From a checkpoint of a small mixture-of-experts model trained on Wikipedia.
Experts: 128 experts in each of 10 layers, 8 picks a token, a softmax router, a shared expert of 64 neurons.
Below are experts of layer 6 (counted from 0) of a mixture-of-experts language model. Rows are named router (the router's row for the expert), gate (a neuron's input weights, with its number), up (a neuron's input weights, with its number) and show model dimensions 0-95. Each number is 128 + 32 x the weight over its row's rms, rounded and kept within 0 to 255. Numbers have three digits each.
After each expert's rows: a language model's description of what the expert responds to; "comes after" lists some tokens at least twice as common just before its tokens as in all text. This comes from a sample of Wikipedia text that the model never trained on. Tokens count by the router's weight.

# expert 46
router:186168138152161110144133152145095083140128197158120110070144065117102181114092161149133117143180134121105111154150169141083129136135097076074143143093156101133132171128054166182113099097107116135132141155074108082153039162111124138130196117146113162176114157163117136092100106106103101161
gate9:158130042133137177135114126144169140110173165113144173136137082170107100165163095107171103081156148183142110109119120141117124111156109135205063113115132201160124123162130122144116082140119145167079111120139143165129084139166143032165123117121157098136115089147122105111091055077094155112
up9:089102153120121120111124177095086092151146198166094162113153124145182143097136068156162101192165164110127104134138146137161133169156127117112132151093105145093170113142108175148082159101082132178086102186155109114100094113138130055169143172158157134127123101141088141083029098137113122166
gate10:094081143158164130172152116176208128142084154148079099085096100102171138126146104119121151123099117087059201137091105202090138130129174218122102173146115133119140139143207088126154146105110149111117128139149138128157162103114157111114130145100141141135050125120105131083091083118114097100
up10:069094153103122117083158160155138112105130140109139093052139174151139115102118106134172103147079079144183116128135176090133157060127141102110100159164197160164183118076114162096136112104074131148056120128125166053151140121106139127123137177121161167115121084181099136092142154108114135181
gate11:151160133189085152159134179095175152193117043119116073101139109112117085128156145135070128088133117113096140144170075090129140166121137094129162117175136139104132092151175059096135117144184122163144146093115126136142118163107135122132104136127077146111136130083110177155118088143084219189
up11:152114149129127090111077137069199118203151113126114118148132122115157149172137127178108076077111097167130117183144182108104110097195109095155135090093134097068165094123136069135114145158146088135080120083128121119155103163112144189111132119128134154137117084106073176141157114174107156203
gate12:125129164123118114191103105139067082138127050128141133087173139175112135117132090136130124120125103161198101097123155071094164148191137165158147065148128192149141104121092120143045186126093134155140120092080110095131152170147111063135153131170168127098165092121135160073148149130131121107
up12:178170166100103146146101115072195113143181134133100069100097124134184148115211141125131141146124202138150096171092111094116128080180106112145174127060133114130163136137129119121129107122118124107154092171094105180106122162068109089080152179109136148117161118101051132132090093158115131107
gate13:130098144178163119100093158155161168150120054153107116110108146163183141111151066155161123111131106087137137094092176137130129187127127122182070122153151130094092131166090098113138131163080140158139083100096070161098093100072089127065164113180145155171138123179123140111135145134059162171
up13:175150154159132119074083063163184095081118160153086106162114128146044141114174138114130082092124165177148142082107127110106130194121132158202078117062136142114137116159116173118075136159112183118147150131112098111092083133166111142088128142139095130130154172141135123129087103174089161158
gate14:139178060128120210150161128157094150114100132069114075069127151104074140132120142115145126103112196066149112049140133121109138196072113117139121103105150136144105140137121185113072140134109164119081164148121142137143177081122096088093133130144095171160115151156176103155153125192142137146
up14:144108132153142109092133139132150117164117099176154187142124121180125131117142127185083106158150104123169117194149130162112130087170219130127162134188132116100132093132131097117132053142115080120163134085152108144150108195130145103124075132094182081098144095072083169097136101066091170096
gate15:131089140053097115130142170097110082108150100064150121076135177100121085122134092128098107125147107125176108095129163093150117101180158127105101117178209143166174127117101158135106176108120090130095149130126162139073131183136104148151133201114111145121164104143093192165129126201172171145
up15:150053142141154128124107161172068131143165137137116165092105139159126116087132099172198160147097102144151118106134140149167096111063120106099113174163163079125128100119116110155177158194127112199093049103130071108134136119104165097120162094151161106104106106145133133170172199096102090128
gate16:095185139089089122073147125082110116137154095145123112097168136204129143148094134095117084142180139113099161155166114050103164153125168125126065108109161139206168127113103117154137076144112086121096143169116174104115166093152075179158146179138062108138166143103106112108134114131168125086
up16:128159077152098095113178198108152179203148079122130219129154088094141173143144168106110096082141129082151116163190117160107116070127067121129189100162111139118100120111139098141106121114137150101146071110158168124185134144071177096156097128110108081146129157146111123143151112144106112135
gate17:127132102157081153114184145139186152154120128114093088104186118090131119083090198157091146110122100079127150117216120137158138134076121118114094098222143137132122150090116112140171075120166149144138116102164123126106158164095129087115116056137101115124143190081179085119140123111156133185
up17:136119108099098117131165185106109152182203107150143104128163148117175162080090149143125139108121137113186074105179099076180148050175055078121144112178136091102104153069144141142107104165161160141128134059152108121119150103137109100094103083155134126164135135092172151138134143121185103122
gate18:134188123085182113122106183056128133115114091115135109135144145117125139150117099200140126136113172082119098139104097120115111101082225105106128165139140130089118086115098135082162164149059112164109192101129167085107150128152153137123115097122065200116160082131105127171116193135159151128
up18:092166143117157127094145109118140162131124057130130131123155158145143112105113103080152133188106159113096078057118143165109096125160064126125154150099149172150106163164144161147108162115107160117182182180164119148036132067137076093150127135157119100144103161163157100098100113153181125202
Description: Possessive 's, his, he, prepositions in, to, at, and closing units like "m)" or "in)" in infobox height lines.
comes after: "1", "2", "\n", "8", "7", "6"

# expert 32
router:171139143127118090118109090115119141160121191134136113126072083077130105176088103168087131091109131145155137147130101190081163155138100063122170156129117129103205083157150151153148142138136146147121160146070160078157143168116074193128117120078156065157104106094172141057105110125154154107
gate9:143132083101148127145124172170151162132103130131095085113091119150144106137116099097138163149153114141042160173115151152153111155129106108159117149141141150036203195161134136138121093069127067171101165144148135130091147091177072110082082117107103151096164172120104104112095128148062132172
up9:120143171043176102070177137163071076102164085145126110122118140086129136133161135191164127172131120101129078141186092125107122118124087105132171134152061075110139143092145150150160124129172098092076138172125066116101128152074129131169135161168141196101147133149105112166157135120146141164
gate10:086113107182111152145170101130159026078156143128158097132172160110137173150095082081104181132176099146150123126130209126106163134172121158101059125103141132134127126148167103084068141164138159122126159120153164125073106147186105151149149101120074112131119112128170107088083103135158116169
up10:085111117163113145143172103107112056128147144162206090132154182112107189125105071092127096152195139097140112168182138129120162085155134172096090125145128134140081153143180092124140148164147182119105090159098083146100121131112109154179101151095080078151095106119149124131072127125172065138
gate11:099163090176079130036201133158147148093133112136060164098135155172170143114114118085119138157158111145091167151089121146160108145096184085140129139108180124128131183127109153097175095124154171135091136158161129104094124110159108126094066151113067203074151147147103096130125149109146110126
up11:160201153188174066161119159089130123114057194113138104120055112109083161125083137087154085093159125093145123183137107153078105156144141123172125117082153135116179134129159134138130126190134155123134101210163104118128106099049102145103155133129132129137120155142120147104181132111096134162
gate12:079182135154077141074189162162119049098167147140097135069132141176104098104133108128102099129135111142156191153134134153194107107092134130157172122149140128099162116144123092171105133107139153116065112089115116167148132078136198121110099058137120092128122130154121057168147127103162091177
up12:140105106149143131201078063112159177157106125086144109184152093134140088154165074074135148100031108177114081105116165103104148155176144120092112136184115139160138137070096176083130125121101122117144108077126140112134154155121088171184153170106111157109157136162153140102153115158133127079
gate13:164104105105127141064151126159115130101179120158164145118096143147151124099070082102130124145159178141131150171105078128145188092129137141119135140164193097176126137099072090159115097110091198129114100124128110156124177192169130087177140141178120140062107173073104068093088160124138119158
up13:115089157134122100115147100127130112165166161161080114164133107135162112156116095128139149115086140130189128173148092096119180136149136075095121200100233118126107098110080126142127101121116174063109099132108140122142165175172184087155115099100129154095143147078048098104078141162170141137
gate14:110110155118127158142160112153075156136117089186167121097125149136168099138119163071091116151138119083111105093186110110128155123107177151169138163178113138076082164082180102192115021173079152144125145150128125160154109140101116155107123118105126154153167167140119052095095071144126116145
up14:135112148061164129051071096109085066156155133119119127093084088146144111084163126062088143143172137152131130142136152104172115138119156152130072157160093065105169131095137135125154152154134185166178150133140063176099174131152097162127093161120105185114109074090146112146170139133153153120
gate15:174076118115152132080126124134115082118116107152122113193158122061138165145135138143131067103061092201096108150107178081187158111144134169108109060148182135154146060131129150080104117116129133132115133115173121128144134107188140121177205135166139118113121111136107130103156168174164083101
up15:107138116130130146109093104165110099132203126142104109108161103157119076195104120098064124109085080165155155080129148063165087176117113123117177145123138242101135125113082203113141049096088137144127138155164146105126084137156134067152156143161148152160126103118119132130129145120117124137
gate16:134094119085152158116126143130058150119159130181075107167151093113152127156164097138109090121121084124149123131162140107206191151162087105153144122186145131130108114154068197112057114131138133146142104091160116098092083095148154076178097074114117176099146096183151150141109180121166127090
up16:111161144113127151121155058113145069145142100100121102106167066172135113122196181110121113142167107182092161091125131167165184145093134149165133129118105203119136162113141155071095114102092077136111105192131107131107139125214177117095095130125162170162138094091117132123095106092137123072
gate17:110079092148074155144155120159100074145189129165131132167117120046085136099140152143108192082125128122122106071112136101110146183089101170150123150155141140086140141081174036085123142095157117117068139148078154105134112109187150133147132076143125157170131125181155139083110164117141152144
up17:117124115189109181142061121147166152117158119138087085120169139112136080116134125143124151137122157111123139130154091138105166096133117112125083142083145092097210157169158084149126020113165138145097113148080158082135141104153164165151158107136152190145067092178103069098090134092127104139
gate18:146143120123158132161179173099162105062119159112140156142103152189172147096135101104153090110075135151130168156146056170107143050175179092154109179134130148167186095146116137137143101169208146103132087097160144111100117130101072137133095116154159096087088086128116140107090084148118111150
up18:071053192138163106087078111145149090135168106172083132123134154090140092148132092128146157169159090146082127120141175085167127114102096107123157123118161065115155139175148126138123116075202134111103095103106143145090114064177196114157199158143117117134169131111105111151138126107104143179
Description: Middle or ending pieces of words and names, and dashes in year ranges, such as Em-man-uel, Offic-er, 2014–15, fund-s.
comes after: "1", "2", "\n", " ex", " Em", " In"

# expert 25
router:151111080167179136119141148085128105045099089069068134137091121176144126112156103070123118148167118162114137130207111141155193149159139131126127072133147116169132113142155113158095145146108139102147092125134167084061165116099132110189175131121196149063092143140142088107107128153092137093
gate9:166220167162115106118110143143112138161092089158132123102095123113144142047067170155084133148165137147112167080149130141124142154127153091138122116149108194095142119156084092111167135127158101135134120165126070153131162101104158140097091093024130170162143166116077127106087154106094170151
up9:164144154096176109171118126150137105163138177137086119064111133091106112103137147170082154109143065130065133076162071099126095124201110112099134083165118171098114080156095100152136153144107178134141118077168149123118143166125168195167121091148138136102139107091114197126153153201109145112
gate10:159102055130088150170160158083167081091159090135133149128124133112126145149141145082166156170124155104133119090118194199119123125132150073147133196072145156138108135090110161111170099157093127104145124107096179115147092132162138089213064130138091134106184143131115122106138095107154060139
up10:093144197095163115090090111163118179149126191123096104144127123148120126134107101140080107083137113141123150154113103035122144139093137176116134066174134108110139126147142099121086144105174112122089143130141060161120150136102106205054163150133160097129071112076139141154130140166084200108
gate11:182139098166109156167141147137162156118073137134175086154084116066182182136150139171110156068106142113083162119127132118122130165174107113094137071068148139155120176097102095078140114132106122132134100146153133096167146171123110115185186119152143089106198126154148056100105071127134085103
up11:075133131088159109177153123156087110150135128141119135096176141160092137145094112103093089161124156195199098132105103141110187077128132134112115161168153091058112080126152132142114167121194161100094131097111110192094113049144170150101114118112099169116105077130101156122092129094123196156
gate12:059111159126078137190083108127116143113176173064103147135186122146110141177144113083132138141119123158146076084082152101107059093116122148131097140113170118107187078098127102121087135068139125125143122104219082134169167129166083123119160119096143145129135141183167114108087161100157147130
up12:131132083097172110062140113148088130132089075120147120123130065098124150066099153174184164105187150137115174144170163176122141148141137097177122135105054159129094119163131156119158128134112084120107135120125086163093121066096156066146112148163113137169099133156134116139203132162163056117
gate13:149106133130137135121096152118122100147130163146146142124145088136149109153096129097173188107123112125152094077190140189102125159129085139178078110096177101148160085165120127118093153105062178160052073174131128069155114124172161160187098060114080159113153067115165107140115139149121138158
up13:115075077121150102139135135091111116128102185133161151172089105145155133128071081096188152111166120103174064114198110155109114106141121189117082103152163128149107098135101190163134161088153154181074105113146156094109215103134117154112111153124162138161137122117102140112120117160100205091
gate14:115116127103127113123168125158182156132172134132144153072155139167144121129081125104116107059089117154128149131190116166080141047080138128146086138135188150043165078133144127127125107128109158148062098148145176110184103167179139190140141130132107118085120148119073106111179106130069143115
up14:162203156121109155088182118157137181190116112104115107166143128161119080129115142139049149191143145104076110134121146162141135176093155058095127091091115036172139168128118130148127101156096129138130147123132100154135129081131033080157126087134134101139148139091135101140101158125153104155
gate15:111175159129096176167137127191091076164141126142167120095093155157087142104159167123159071123163103102130095164090099172112075132085149175109092166106079137037186096137110111071099105125140166141093093117103097156132104137159096108140082123101110133156142178112133166154144149098183109158
up15:183139103118182118148106178112165162042074138153112146148146116102083130113131087064156085077101091127135214116124087102098172126095154153147105121124168162121070088095113153110134174143124137094131194148121167133147129157128184121138135109125159106087120084182131130161155101097106141189
gate16:151134098079103132049152132145145074154204172142121099144119166155157140140104181139138124146112163125152121078108164145125105107180107143096140153140100180142115117076090146103133081140128193093098168089083054159106075120140149133126072130145074170102178099114185159135173137145103150135
up16:099096133155130169131119130144163146112100093163152165135151170139163095135161099064097148112109068069078162160115164135154192141082170103120166148089134058085132149165127128144109114070129157114138125142085204154185186116133119129160167105109135112156080138065092130124078099118089148154
gate17:095113087134159156165104166203136147127179082193110135029168119114174126098149110133110143096125105122075130092118110168093118151147114094152126127125155122074144066096209131118095114116128127176059129131133128149171066176125103182147128124125166158117146140144072080111129123099104132131
up17:061133128132142149127147209142120170105089111177119106110141174138112090123137089120097125171093122119088145103091116121161172192116099077111130086163183150139145171080170128111131136190133136151116078133094130132110058200093156158143181122107147101120073097207111144078109109129133136127
gate18:110159080109163169152126106093140122170132156164088083112116070165166169159196126131166096135144098113121102167144075122153110098147141093150130170162088090116116130148134120132122077092164133199107133064155140123141114051147112124058098086182115165171171088127144124103200118137116112094
up18:102118146133120126104139137160175139123093089126139181114082205130164083132114189132132122131083117134115119131109190147120121154136077130099138083129164142116109150137184105152116157129126140141080062182097124123150136224100091170223150143117151064126112142086093101109063127139168094134
Description: Paragraph breaks, sentence-initial In before years, table-row pipes after line breaks, and VID- in COVID-19.
comes after: ".", "\n", "\n\n", " CO", ").", "s."

# expert 11
router:142120121092115086083083140103181051093176126141175177115125168151105128136104087172151120134140131088146093121097089099144076099092097132124155088115129137143120097173163190156184188120111090130137118146114090160172159127134201155132066160176158092165090139147086154132180126101116102152
gate7:117077162111146130111143136094094102136103088114142132130125155200118077174117101145163168144097164102072100127140164132051142144155113105153171098073093152098106096072108123164153124130090148162128130141094120121141153152089132144187126122158195121078102229159084118167087110125149141187
up7:095079143133120141131125138084121097147115105146147116107096147194079079139142113121134143160119121101119084141136165152060146144141122098135201152069156146034114139073109110162134109147097160140124139162085124125139172117100135161192131151160192184086131182151116087186075126103124152186
gate8:153180143108132159180141153146123130100068149092118095126151111108193154093178124068101113092125197158109186150133147088120149108156106097091139135162127100134142132120091132082107168179188185096081165157080155173109103107147114128116144114133065081069155140086187139158126103114172117118
up8:082131076148124153179131102086182155153129087095134151168142104111093109124180132068111076053137074099165162163090105241116103136092171141143140188161103112099168105138153151125142089088115142139100112133141098174138103086131085129118105180132135124149116158133090145126125142088109181114
gate9:088086145125078117076133100098166106032156133067121161130063183144150138149128105053133132143125129098129094147137140124166122074175121135114143081129131179186131145073113190161113141145135133177112125193124156086149097101135130140123131151170169098086122132114108117128163117134214144120
up9:046161071130126162114165113103164135110142168083140160175139129152168086132183036087171134115125127187094172134088126119150079076154118150086159130093109118125140121190118135122149130093150166120088158150096113155149116117192119188070144135094135111121083117104129101125118116083072144126
gate10:142140153111132127147096158159116091080107142131128154097147101129156104061160139150107131196128157171170148201092128133091151089134085141119141105086208142133145134092156130104143121206125123194071167180168093151140096125162102134152096110105116108180073197098096101130086127104142086134
up10:136127128126173126147136109153108136176102139149132107045102048108108135111097089076102128110184198158101132135175107168119131109110128119090127125120206079117071145104163127171133150199131117149137165146177103166148135129189095122119107120125141121191117113119090086094127158213129124166
gate11:135145052093143152133170106181134139092135155092122141160096089113163142159193108079085117113147124115117163115126127187105093136137142157147133135077121126111218113160140139118163094103123117146039136163188152120098069149173090136114126117085143151120126173112063050174134097133119119144
up11:132104145128121089131148149079106106134149101175090149142170133169104133101114175126176123180110140135164139146097118138080119151080098151072125140141160163135086153107206109118079102159072147135122165149101072134109201109134149142127117180216100116082122067092099158103098150140140180070
gate12:145148067120107149118165083143162082117073107140137076116139131129168125126144103091130149068166155083123132154171112126100078107064152134166129086129147085123151136168132138154116188109103143171139139142149229121102161100175126153133108159098108074157088192146071097172166116140149073112
up12:124105180125165125143096198085085172165139102115123150124101082122130130095113159124122134157071084221140140090102147141115162161191149119130121171113111158117094117106157080100137082083197106071114111197124118110130087119115059114167168153112146167073120088125128108099111104143138172123
gate13:113109091134140118168119218157098154109089168112124095102123109139133046133118113125129159137134119147101173198086182140076126108083117119095139158146081105175122121114148072074134139147165102159074164142141109090101142157164060141157100163096125120089063165137122104113081140133131183174
up13:161085125151175132140097108087151082075098133136107154122124118108171050159147127116062101119167121150039145191098140102101134053125118138138144145100134157106133176113131106144166161140126150199132164161082191128113187129127141141124089141117098150091111162061122127148074142106136139180
gate14:167116113154068110146102165089152144104174107077167100120171152172166212113121101148172101125197163162108121131096118072170149123125095133139096180158121129084072128140141103110171150131161113158101162135132152163092128101193123134076079099138093077109109129069132157115068137118126153092
up14:075119044152144154136127172107096147121085133129088151140159101117082077172157183144154174191116099183171155175149144120092085177084126121123143106130104094164145112149155139125140076141156096111164172089144063085193125144074159139150166141138109156112085080144107098163144124149111110116
gate15:041139103116155160123156133193143148076074090112058150132109116117168150113156146151164156188099136095061111148081173108120082139120136116153116138139165139141170149163133068144200104098146103176113109122117167054141133140079122111172111092163127090165143156158114091104119147156103116097
up15:103144131143137115058094150163170140074110103094079102185124152198114095076186128134145164154095183116147123164110169126165108131166131107123061091114137134161157126120160120094165146134103100091097131113078121077182072126162129095148143172201155127142083094114147192126081122121135122156
gate16:143107162160084108123136179129121078095150142107142126103148178105181151183136104126106164192100169125109093123174141061135170115142175177090180092148155146154112127088130118097096118150135134091218088084125097073116139136145134167091122133175147142093171150151164175057096147123144107153
up16:163124166117122111128099119093146122110120155167138146172092098102081128084146126071164092169163111125127169201096166111109101094091155143109119111183099159116115161171139141122167115111190117146095180158089134218140159101126087153159134130109130104142077127040083086172084098122149165119
Description: Numbers in table cells and counting words like two, three, many, several, both, plus single letters inside foreign names.
comes after: " | ", " ", "| ", ": ", ") | ", "; "

# expert 48
router:100088101086144124120113113156141117032173125147173199149071126129091128115175127123141171178073098066139119131142120174115137154147140129186149113175105142156148180113193154150103134100131136093098104128071078120152102165064148152111119144117158166137110128171155088088132114106072154092
gate7:106130133115067157041121169154165120108113090109154133147140125111170112115132155163106120135090152127113119177109196127126075075103134097058110083148186151132121111176153133106199094129127128146087140099090166204124154134119096166163096129119083091140140159172188137191114148145169110129
up7:090082142156107153105145114144138188144185210078125103067082131142115124131148115167124171141096154148122113084116152153138068131145115094102129148079071117162104107106162136117148163136131155127083151076135143070197149172118100071088134089175104147145147062144139196122146116164109161111
gate8:086062144139157109136150128115095082107112097124112148097100099144144136152129183095143126115160131085129143138072164157102128106144153154189066111181124094132144143105154097143094167174100136216070096078121125114152070119114121130176134086144080106157109103188187161081169170146156155100
up8:127150126133145132169134153099044132129117091107168094089138134145138139089091090158099147110084128188115148107175121103128199145117146079119197138157196134117094106177136040151104122138127096133170176100196184128114128096116103112163205172149133090115140103101111120156162116126095134143
gate9:039105055192141136124165166142133149114083106109107102150116133131101150062137112129146142166139168157131165156129149076163110099148132141089064183177216111106138119145175056127100131143184103143101132123120120157113095127105119153079132135093113077087095154115129183143115109108133128177
up9:161162192134161155130070060092063142109150084177131093154058158118111132148116126045131127128113158129156121089143134101106131142126113165145167106142087121184141112159082150118131156147092152088207130099132111157119122098126120091157135034104131127166071168175143134130116177147145132116
gate10:085069158141147120149141196131061145130169114127115106094131099106137108142116088129093147128083136132173121058129118172121155119097174126158170167118162083131084109043164114144149156145095162152108131128112177093116114127164107076118204047090123156117152164172123096146128094166098129169
up10:161157127153132122171114172115100089186167134118101141093104110143095124112093101131113104109113104136150123142138153161171109170169157119192135204103177105026183118117119088176098192181117127123105127099107151079061127057115122095167158138131157131093132117173132124096133166175104127144
gate11:079132154139165139182091171084115147081138094117121152080154159177134116100135085082159078086139119117112124129110128165095174158079106104184107149156183081137177113075104118069108101105123211110174129155175184136096135136132084173128169130109112126133100109124138151183174096129106167135
up11:165170074124117139057160091156116155135120121114189119118122147065127125130130161121058087120115181134065164154112163121106128126128160166120158115137104157064125164176137111113103075149149103141127130129124146213149095113131125175083149105090091173191097115136143071125105119087125090200
gate12:120138153118091162115124116147112053112083094084134160144149142128109130123132118136106154113119120120081130112126097126217165107074165130150135133148110186110104148125100095138184141183161124072120160116151161063062084121123123114206096115133147025070162117123100132175146134144160166149
up12:033127142137050126087152135150136102119106151101135091148140146089141126141132136078038155199126123138128110125160122127146141140084208137154128076204131090185061141125166165108105139125204127129161109110064101126130119124105126109133089174139156132138124113127161145129108165098153156143
gate13:160108092167131153162174113141107119152039136134171109103168092112157109102153143143115132095103154203170206101153130054102171107142131140091121073140151150109085127144121096118099138150103115141155132057143173111077077133158093105217159101112122105157131143163156099140095095154139121113
up13:183150181127119123173089084106191048167115125166158128151112040119134098114154145121103096075173117158164089173154137134124139120141170148127169133113125152128112165196106139138100130066148135097106193143110112124107117158145193098135140128102139141154110067079166138120091074159100131089
gate14:086119108127162110106129146142140152106084174083192179108137114161168088165101126182196128188104154131099144087126156083080115141103175140092154146121157134095099167047144120126109113111122104226117101112116136146120179092111151149169188085155141131122076167097159119117111121110113173123
up14:137149130132125147174130181080127127178150110180083062126142062095122137098127127092036100067148105159137158142151103188170119062150090153133118156137101117131187082183123109130160130139157131055111153146138141127131120155134093108091103165068091113123161114105144158177127078166142119132
gate15:107100125109125209123122117109144177121155089123100154109164141141159181141159175098155174132056093110139218111124099132059133181115094141156158146173093139109178104127178158116167093138110117119164120156097137109137156139101144125096085102058120121097116197161088091128093127099087164107
up15:116130100151136075148135148116185058099121201147143109167121133120065081089065093140121083118181170149123074124091173156205136078158146119078090131070165124156129139130086098131106149150182130150084127168134101173106136122156096115161152168168144125125169074111138165143140139154138124138
gate16:164143175132153151148153133148077167085081147090115102148151147128174101135113105137131160125111117088075139128104215101129144086125156134102134163139097100105143101095129138179110081097127154181107077129116182118146053141119125092190107098091141149188095137197082116152168181093126108183
up16:128112133125107093100130162111155072057135104181089162129151112118152142108138108085099137114111122166184110143166111167128111169159093102164147080113181152133074115159155124079146137151192142052136204098176139115135178108164122133107116147120105146074147120093137108104080058201131139140
Description: Numbers, dashes and signs inside tables of election results, scores and statistics, such as 3–0, 97.9, +, †.
comes after: " | ", ") | ", " |  | ", "; ", "% | ", " ("

# expert 15
router:171142143112105123107127096083139160137171096171172111111066133084095161158108133163111156065098155155129081127095101080079130129080103108154107079135118137155092109204119148117057134125122131117160096158122139112185187162118170148177134063186154089119096095150134138130135140165076180125
gate1:152135082125175155081135114119150138092123164137173100045117133127146066128151097153141120142083123042067122102080151153115156043097161097119084142161103121106104116121092139170106100186129104154122136127156198142176075114139130147102184116104154146171105161163127117095147177162112121139
up1:147121110116124115136160107130121156060155147131135091136087075127150093167206136075078142132131149130095114171094163181118179103104132093104111083172133139102079148130094151185108091195156127118128125059122160182188106138164097142095198123150127160133094175096107148107152161166099094122
gate2:124125089075203104139165112145075100100121125117111159131165113157118204164123108138093192104081114139123167059170111108092109080153149059135100166181167127135115108125081154129171118131128191077107160133134133131138119139095113162172115112089100161105130143168131128125122169211149081110
up2:189142072133109102087139078086164069105216111124129135169134117086155162135187189147162172108152130142123109158061157123130123094126099111153118086141148130175096115122110154168095077134106149095114125114062128166171129162082104155156125157174090141132108079157154147127145158181105092092
gate3:154151149129154116179175143135064109161063128105142095111094139160102159103173136062147140126119129069086088077167063138075152144141207128089165118178137073171109111120088123123157130141131098139151084105169084113143132161108154084137070154120158160069129142131147162116170171126142154114
up3:123159178147159092177111126160095129157114119130103149112142133154133093102087126174100126126128134093099105173181061080138122142109152080157138117199069116139097080115114127105186112122072117124129160137181160146131091160138112097208063050070081134143144108113104127180160167111121134146
gate4:137144131124145148053113131148085084109158138161083162161108159131150050087116098084118145131129083094112164122147105110129139155132130192136080092119099146197142118153174163115111133090156185051107183184143143152102164147121124143120109170145074124153140105059120095180126069139141163109
up4:079135159105122168149162130112157127110125151140166166128127116203143142156141081127149127128066140180134095079112100097125144081168069116151181142154151152112128088083117102147111111132080110106190114059137157097197106103213172164182134050122127133110096083149132120086129142136141125128
gate5:106080090131076106086129204147118060135109154110120124119165165140112071143132094148090129141113135091129112197117177140132162114142152214122118086099090118171122091051131150142172164136129132095122162091142161134098174165102130072205159115136100136092159126162130103119081096154157137144
up5:139154121070181119121129141111095163137140138185098087096166180172172132128097131181147106185122116114104123151145121129068059148195108102122094164128140134130167110173133147098156039083108095172115183125158102134146109116123087183155112121119169164108103138162123111106070096089133100180
gate6:106110133116096123130115156127103105080068075117123209114125169161177086134126136114168142099140116143102110125117132141076191119143137174157067206150135071130135137078124128081142112081103131112122157099155150117152122175160123107194148050150162147099100140159127146120077123161179071170
up6:116137112118120096103114125123130147098131092104128191146118146164128056140132113158143141126156087198107076106109112123136173107101160121153113206118115098125184179121118133126132084076028125102118124124124137139157147172124140076169161049171154146086128138137143162088112116197156071171
gate7:153111130147091130058112095120128128058097124123165096096176103087100132048123125142142159189148151139062142156179138183135112175072130118171092112065109119115139101155109167139166113162107142126161160128142109089172148071182141156120146103156116183152103194160126119154142149146149077144
up7:161100150122060088100098141112113138156132135146108083129160115082080120110097133127125176096132172144081212176145129128100187173054127106143104082125125144182121160131055143115109078117179147097133126162109115115131183147136109152120149119138096145140156179134090148208117160159124176181
gate8:125183139128080058183136107125123062134159111125149107112081114114180136159153120090155058123099135140112105135138137109125129145139118084102127067143091151147157144177112181097081090140130119162124118164197169160132088202148167171089119123106166108149122115174165116194099119096114162187
up8:077171158123104074200161127106130087170116088145108090117147134138162127167076127136120079145136174171102126125159136123077074114143087117137119092154125161116099106159149123138131124134131165193167133112147117181107074164134164111163144103137193061076103131171139115197090099086131169183
gate9:119087111128145159199162176218078107115153150131103069136095124170193160134152139090141084133074078117176182157098151150178150142124114159109139084147089113123112053094149067143106148158109113149158103123121167099127130132145129086107147104157166134096177133179146117140132113117107084083
up9:142162073114144106135181131109119164139154122132126087129148116130117129209119085055099132099090115110120145114146091049109142207208124130157122143157111094174101161141125086104084133128125120152191120047177152058117125150143160175115103078127151146120141108157125160170104127165121128099
gate10:115163150163059134084130101141102108135098185044173171184113099079163103159146153137069155170116102200114140126133175141094107150166141148100091104131130120151094097130107150056153114113126067094116191088123159109105118086175148161142114147129130130197148149106153152111081125152125116137
up10:128127143096058145151082142194139104145118143110137070180099098110116149190142143151095149132124079147139111144139154176100137119102114103144070088145155155148087129123099087127142159115145104199158136094073167106100101146120154066118126108178181130115148173113205169074099149077159076132
Description: Middle digits of nineteenth-century years like 1874 and 1878, byte pieces of Cyrillic, Thai and Chinese text, and nouns film, book, release.
comes after: "1", ",", "–", "| ", "-", "н"